config.toml
n_layer = 9
d_model = 256
n_experts = 32
experts_per_token = 2
d_expert = 288
d_shared_expert = 256
activation = "tanh_gelu"
moe_layers = [0, 2, 4, 6, 8]
router_score = "softmax"
normalize_top_k = true
routed_scale = 1.0
balance_loss = 0.008
balance_bias = false
router_noise = 0.1
router_bias = true
shared_expert_gate = true
init_std_router = 0.0097
lr_router = 0.000547
n_head = 4
n_kv_head = 4
head_dim = 64
vocab_size = 2048
norm = "layernorm"
norm_place = "pre"
norm_eps = 1e-05
positions = "learned"
qk_norm = false
attn_scale = 0.125
tie_embeddings = true
parallel_block = false
init = "trunc"
init_std_qkv = 0.0391
init_std_o = 0.0
init_std_up = 0.0391
init_std_down = 0.0
optimizer = "ademamix"
lr = 0.000463
beta1 = 0.9
weight_decay = 0.43
lr_head = 0.00952
grad_clip = 1.0
warmup_steps = 214
schedule = "wsd"
decay_fraction = 0.725
decay_shape = "cos"
final_lr_fraction = 0.0
batch_tokens = 131072
seq_len = 512
doc_mask = true
train_tokens = 736300000
steps = 5618
dataset = "wikipedia_en"
Below are experts of layer 4 (counted from 0) of a mixture-of-experts language model. Rows are named router (the router's row for the expert), up (a neuron's input weights, with its number) and show model dimensions 0-63. Each number is 500 + 40 x the weight over its row's rms, rounded and kept within 0 to 999. Numbers have three digits each.
After each expert's rows: a language model's description of what the expert responds to. This comes from a sample of Wikipedia text that the model never trained on.

# expert 19
router:457484395572479497515464501455532507503490557446492459510547540482591507567539469420480560468478491565539527502513457429503445467419535431472454463475466504483537546524540540512512522519470447
up0:599494438426558414524460504584464574454533517489444481542530466471524497473548496521484496458549480579490513487542498575496409549439505530419458551478504443469427466507539546469473576479532624
up1:469559454499543588484528483492496571513536513525494497545549513559543504449486552576579492504551446554445519484549565434512505498469490470410483474491493503484525521536488532468503557543507495
up2:448511517484555446490541451551509509522438461531403528468425508587509558509552432559403489481458507412551524468500506559409532506527475518517425516531546426479438410499461530499511484447462553
up3:467494458537586435478471535501515485473427563497516537541469460553477546497559488472497531460432509458472503491565466426436471564585493470464473497386489495464509512490524502515470547515501502
up4:544480533475546569501531432472493604479499548499531508508460498507487511459523593523534463423510491500521460478553470524448451512467506465469490446445541546560491467516537512491503543527510571
up5:495487475565465545435506469475479456543506509463459512580578487540506510473558505554435471476469408464511554516546541491514466446493560509489525542535500393552415460468515467541519551541532552
up6:485447454491557444484561508498539490478515432507531526511494558461585570505453490545567421530459446421541590447471489482570548557584488489449564543479475538441508429466507551489517583504468498
up7:485572476508482534554430489515504546526519529537526490508533546507536479501509495526470519543489482499591554499514498543542544440504471491463413526480489465498499478480516509522530537567533586
up8:566463484495495553409512535540470504511464478465544582541521507540496470512561539540566484476450510401490549497428501463477507470476530506498536480490487537431481576630437512495511549492403520
up9:510544462453530510499463517481487479519403529552492547472545534552500545468518519455493432473463463501480435444433529517493456529507482506471506520408500518517519469470478530449534518518573546
up10:478534473472532512474504432500555484497443535481382498508564540427577537498548543434448482547518467509515520557562506512500560449463485488554520545456491476508566458493475545487477474501377512
up11:493534499527502486468457514470444503476490525496436512497485490451504527487470458473497532427488500491501549498501518568532468444519456568490417499500589457460509466580448596483499558464421532
up12:467484475528514558443510476540548496503423475533530489461538536502538536536544522597528537491545512504439423419513564536462489453517525450541529521556512574463499477440525523471471554530438563
up13:529534504507568456455472504492444497528544542496493453530510468514450456473491521508556508544526452495465494522525481545443462447556427491475507503464496449547519458522462527452508530569441502
What it handles: Foreign-name syllables

# expert 10
router:493466400477514508507447492529504482497510490509569472499491433575507502512445507438491553487516457504437522404458530566530502542542474489558595475430484527486463532440493484455458474511517486
up0:471556496503555501476540503485535505437492499518505438508474475526466525576489565517538491511521509471487485499549543463492500490509493542476418460502523531541456455462511567454513565459491557
up1:477592505471503465543464457437502559530502516487452529503480498584527562497594515479498461399424479482536427505544540441472475460526485549491434489527548502449482443498527564485454542526548490
up2:557497546503576469478493508443510581400520538457484543502456465558539514574559450480522506486442533511552458473529512494484515490508517473470504501491414472479491463550540468519494480514497468
up3:555488561540502520556498547509547480415571532489479504538486548406590426481500529486515403473494426472589500495525482510479462549488482564442404500532516452435487484509520461456532537488512608
up4:493583470466507470487545484532497477512500524504460547456512551519530483494456482505433478488528459506518601522526518539465449551524440472394503545500508538458460523486488433513438517444475520
up5:525439470533485480492556484480582512382562550438493465493521425464512480552502464492463449488536447523519543503524512538593525428461479545478511521434597447493566498538523513460447512459516487
up6:445456522529507531456512456562486493515444517445457499439517480528509432470574368464446516502492443461484504505487547583410533506463488542502447500531587501491505508509431487527484512531467516
up7:568455502529466544466530474560546411494454480462451466491472444491510536497476516476543460480478506504514508520477457434499497504503474511493506527470532482503522530444492431498551500481517438
up8:523492481489515483463481587466632413521471507462504549506530499557455490531550474549509424506465420547554417483464529494531397461515457453446540537480443479506506462524545503485572514543509510
up9:559532449480503544569483436516471462451426476488566452477503546409569500490485467432500500490545455503595521436564496485501502432500478463553460427493486577442556558540507511527475506493483544
up10:529560455507475569495461370524548477404495473508535534513434489437457473529544439538573499512510509432484511482553543544505499501508450550476525535469510555451458613491522414463534524439528517
up11:513500510491491516549463448504462474554488515439529528531518488519555579447558513511513447497500464533491520520513526435483528477542466514479514579502539513481483485459477546594475512550481468
up12:481533466537556498483482513467607480534514507477491486487555503579465493531471541518519488479543500472537438476492568454488551532490472542422572490551509485446536524523520514493546550426558516
up13:495555496480493541527440466515470487528485514470452433527500483542493518553520500493480501454533503467528539509486576437460457505564512505452530504496480480477555512559466531437533560495463511
What it handles: Word-initial stems

# expert 0
router:463506466514511472470547456482585538524598499515556486487606444513408521499493545476431459533514512474452501479431524477492487424540557492553526487519522505483490545466480488510563455442454563
up0:533452528428453433434534506464460544518480482440543502551499501614535429488570463573502463452553470513436552543419521522461423498506491490496525449506538434528525571522475492507535515519523559
up1:515497483445523453527489468428490538481484485424480478474451509493523491575555469490501460438489548488495494530545500460558492544405472548515544528479522457427527522494544512576544525431500528
up2:464489553490538490435534495471490497560449491518526521419542528602527491478579518517542525530518465566533452445513466427480468514540455463418514547461535485461455548546511573500466545504455519
up3:493522499481476515537480458460523483486505435485527521508493500539495486482520483440547467553504471519487614542465480455452472557522545558529459512503503533502533512441561543454461570520455519
up4:532544487527541436487558559499552431490407610485507519418524541512500556492493538475506463443428537528516429582525553432497483517553449516523554535471527486547534529582520477507522532502444539
up5:532490541433474469521575506482443420441477468500551513568493504515474503499494494480592450568448486482574531513511464438451482518453372442507495507551474416468556461480461546568505552515542491
up6:470471517410517562443606453458415521498498552487494499558520515590484477535499464470536494438491470478548533424490468491461440496480517582481508496512537452492510530512436533485507547469433491
up7:561431555549487505528543528512494486457523508501478513481535468487451532480496484429562497513481423487539462431519538507547503471470471476491438558488536477507461508503426544558488516483484459
up8:494536497494543506439506489488435519475518472575531525479514468520511509522481536479568464439500430427489450534401483517478508540498525584470491525504520512491500480478604502541528502477546485
up9:510513584572574493476510490487521502502437556486542496547535584545501501544487541505521470439482428530506436512471560486486472482502530496483494512516474467565516445545555453519483547455478473
up10:517529425495526526515444501542547540435469575507455504513518549518580455476476459507500481547500523494581429502510535600424420489486500533469514514521520533507517468458454475438509475473498491
up11:557517491561501548506437427574532456484504490435518576534511509481509512579543476543482485514515474510593450498479485549534481475531517512535526494490529545503488491471564477554472431447498487
up12:525526500436562456487515484486572490477453516520404547438428482487491536562550474529469536466502490459454523475467562552462492523514484449491516478425482513472501488504497457528490477505458556
up13:493493537542562492477529498514500525565513535487499582468506483661518445545548518477509586522558478473525500589476484465450489553582525438456527477464514455488509478492456493430480599499417527
What it handles: Mid-word syllable fragments

# expert 9
router:475487529479587511525492511475445543466505528497576516461482530478544545486506447455510519529520514493465564604457464508519406566550490480496524478489500539538528563549505479515509503481514454
up0:512526487540577407499456492466536507535459446555444518450502536540592534539449465499539510548513431578527559431502539565479602473431512512478530499451595496474555536517430472518503477511451533
up1:530486530512485456483465584453557500484458525550519463540528536541532547515528515487528486498397505589484543479456555507473485557527459578585446493486554488497471543555447546493501424568479526
up2:450519508551421579451461443469503524543501507508444547532507495498507417477497507392470486467439449465541523479463588446521522518520517473527587551543564515487427423457520482507535551509473534
up3:531487511441535443504555523505478536423492450476550454542524478587535513519538488553505408456506475461499490496515574573427511514516419440510542475538497556507440484506545511499436485546539587
up4:605546494562465469507482489521469512470485499508548507483476505534465469517445510505469446528475473525556453561556561466513496502433436524484484466547459521492519509476557516499499569469498485
up5:486572444500476510568564472503534498544403542502440504417477482475492507496416515506514566513526453517523504453539508492435583470524480444435449483466466484488581489452562483555472522515408443
up6:439524525574485543488500539447494433475451453461467488613473500507522463577502514546491477494463524432561522507463499491468474405480511483481535415513538461439469461423529469423494562474517558
up7:496543521463505542504516498520457493425508438491499540473453498547576417537509547399528468492416487454433481465472558467545443486423467469536581497424453513485469545444538466533551528426476532
up8:478520514482477594484530489507537493522456475517490552471468500486546506448455528461459506508492493494550478504492558469438525504477496486507559509453534552517552499507460557507538505528522516
up9:534507489458570535491590548517506564470451527475494531453485489533555567443533498585484491483450491527516431496493483506497504495553477510464510538527498494509542443497612500484469491554500493
up10:620503521439498588411544496472517559552489576484470557528500445547451492506521523531503431397516444503586456440486476523513515439454506539498475483546629500485503426441490524486450528485470537
up11:466453561520431509455489555535462523459414481403422524547477494583494475545543449385505496499474448575520366460469446551501433466502520452514505481463497513507520552452432506609499477494474587
up12:500437505499504562480447537604612496516548530537504568558496509477480554519458553481513458505480510458527485482500575423427524540489537599519531532474492503426518488480494462526537521544458498
up13:567494473479521466497515492518571497466459514441511576513529467474557541573557519487542476526414473449456486505540565519547534455490516566435452483505507505438463510586511427471478481551479559
What it handles: Early word-piece letters

# expert 3
router:512492555490514520477541541446480502480555498576547516520518484511504481524472469514461442494473451474448462484467537451531553504444546480498417518420541478550537436524454454511534495529510547
up0:543485428545504528510508453488460473468500490519499543544514464500500536438490422420503466449497516471507480467440533504523550492577383471493526463520576395456500617508545515467523485495522549
up1:476490546524559432458520523552456527483503556444496550469540483581531510505529502537445519538495514530599539461424587535517548467557495530499456540460478491473492525550436474505494476475445482
up2:481638560444519481556495423507519550558413558453504531427531516531484498511509521500544469502446495538511374524540490547523515475496457463446508531419486586538552485492493470500434506518488477
up3:544464466496508508519457548448554505450492491481505494489469487483473460492486513464571463467503461524510487490538519539459502511497491520528532514532508505485419604534481479540477560503459503
up4:566464463528502475504566539562536483505463463518444492510491484513435519479484466504542443473508445590501452537516518463503539598511526494529461558474514455533516616449526550422541523494452514
up5:540491525567507514450478588539494476465455467471508484474552547581474463532441524521517543461469406514476455465472472517540486496601425513472504565428437489514561467524486511499515496594485480
up6:499446443591545486514472532466561491451514519498552457461499472489514470551501533459511493539458513557502466509480526518533453485512423495521482452484472427445476462546514497505523499522545491
up7:455508514563504519525486488534528463477457530459543509496543533513497491532481445529556519571508443501530496491485492548449498490523536532475564554509473513480576475500448471453520484609441526
up8:448469499515541515520481524544522491492497548470518603528614460499489421515483561502580556575527475479570499527460470433475447487501484502445433501459429506455570567473448485478465530521517539
up9:505489502507555552447434475497512441464526491509536507477544457516530514526421465454454519514492439550493553454462484513456458453501477508519483601516458488494452508424544527400455535427465533
up10:498492462525522445529563411521527461462522532480464516480532444459500528481509480471589511470481563454504473573431541526515514570487526477545523500492468559571468593493470563484508483517533537
up11:412485491492518506431473530507559562505496526494488459476542498492512482547475505469497489489517406526478456469509497510538468548572463421486555557525486530494445491422576514485504573506442550
up12:503538434503472573502502455485504510464460468515499529509466417466458450481487445503569480475456434539482493520534564523535455506548557514505550457495559555478549490437590498508512563533475480
up13:526488542499570500468457431506517481437506516465479567505521464611470461568504423585466552574451510436451428551481498489496520492502508560482496525528542508539497450467479500494518497494477550
What it handles: Latinate suffix fragments

# expert 30
router:507586532550538562533477535494502470533488534485426529540514524505438447535519421505568443477543484492540568506498479524497535509493474506435480463528468538506505540487596540555445506432488430
up0:466538498506514549468547520483450505544462507522494549502455505444507486522531492483566527428421519503443476553487585479488489519474418574455460520460496478501527553466532490486486527516513530
up1:576559518474498531457465518525579466492511528494423549488534500509546474483497538534497468512543522491486535548442478551418529472523484485518492467462483511497497511406427512527546529509441525
up2:488519549539534505463489458499556532595460488466508494509476441532494510462516505463430435526450519547599435529504491497510554495525565497505455571430535500509573467488526492503549465456484474
up3:510528466546551521487485463486613520499501512447458474428490490431444501507536515504580516517512473546446478589510509533455449470515437546501504484405417444453491485571496387491448437607520522
up4:556498529470469497488576470469501475521484459504522457543520483494515504473556535507494521388505476542500505452461504411465476496542527473557520489510502493537510412508470528447542555483462514
up5:492526525480529587487513525488531582398498488489557561469472490512486504554511550552473474519406471427575526503467534492510487487505426534447454555532462479537459421609480502554500509513545496
up6:507528529506509464521417506529505488494465509510476450532522450497537498497466433451503548510501453529504532473512528434479495462477564513534518495451511535486499493547485458513564579442463504
up7:519490504505431520445515584508493429479574482490498534518489455510565511514533529453523481523577471589527555466514609495486480486442502559551496499516555572456516533511512508513539504417466555
up8:517551490499539479450478469552489505523488477460499518453501440525468441445534462481508544458470564505518473484493561563498576560428530551531488489449489507477499534517438452481508470502530529
up9:574539493541540522544542506517462547489424439489508507494463497541538528475495519500529400517482436562531489518428525423515488478518524507524487491466476462373570494556507489505534581480483493
up10:567512515449550575530440481511529497500529512528439519460431452527488498511563588463437463442418493569559481528467559487499537537461451569529422538463484500546522541452462535491550564530469479
up11:563428534567509521505483530492550526514501460386536491489538476568496523527494480466473563515487526530576522443470510416502514467509513474522524543479459476414552476551526443499487474539477477
up12:517484456509546466511464436459539431491558514461498530493478508594538516494474521496519493440488462489487518528530518392469493501533570507507523465552505538425497487514502514569521463529503488
up13:567484514443498522440506487500518489463516490505504475427565490494504465486565455452421484453533507521465530559502503486491515552536471457578451445487566520516499540517503541522569489500477539
What it handles: Consonant-heavy word starts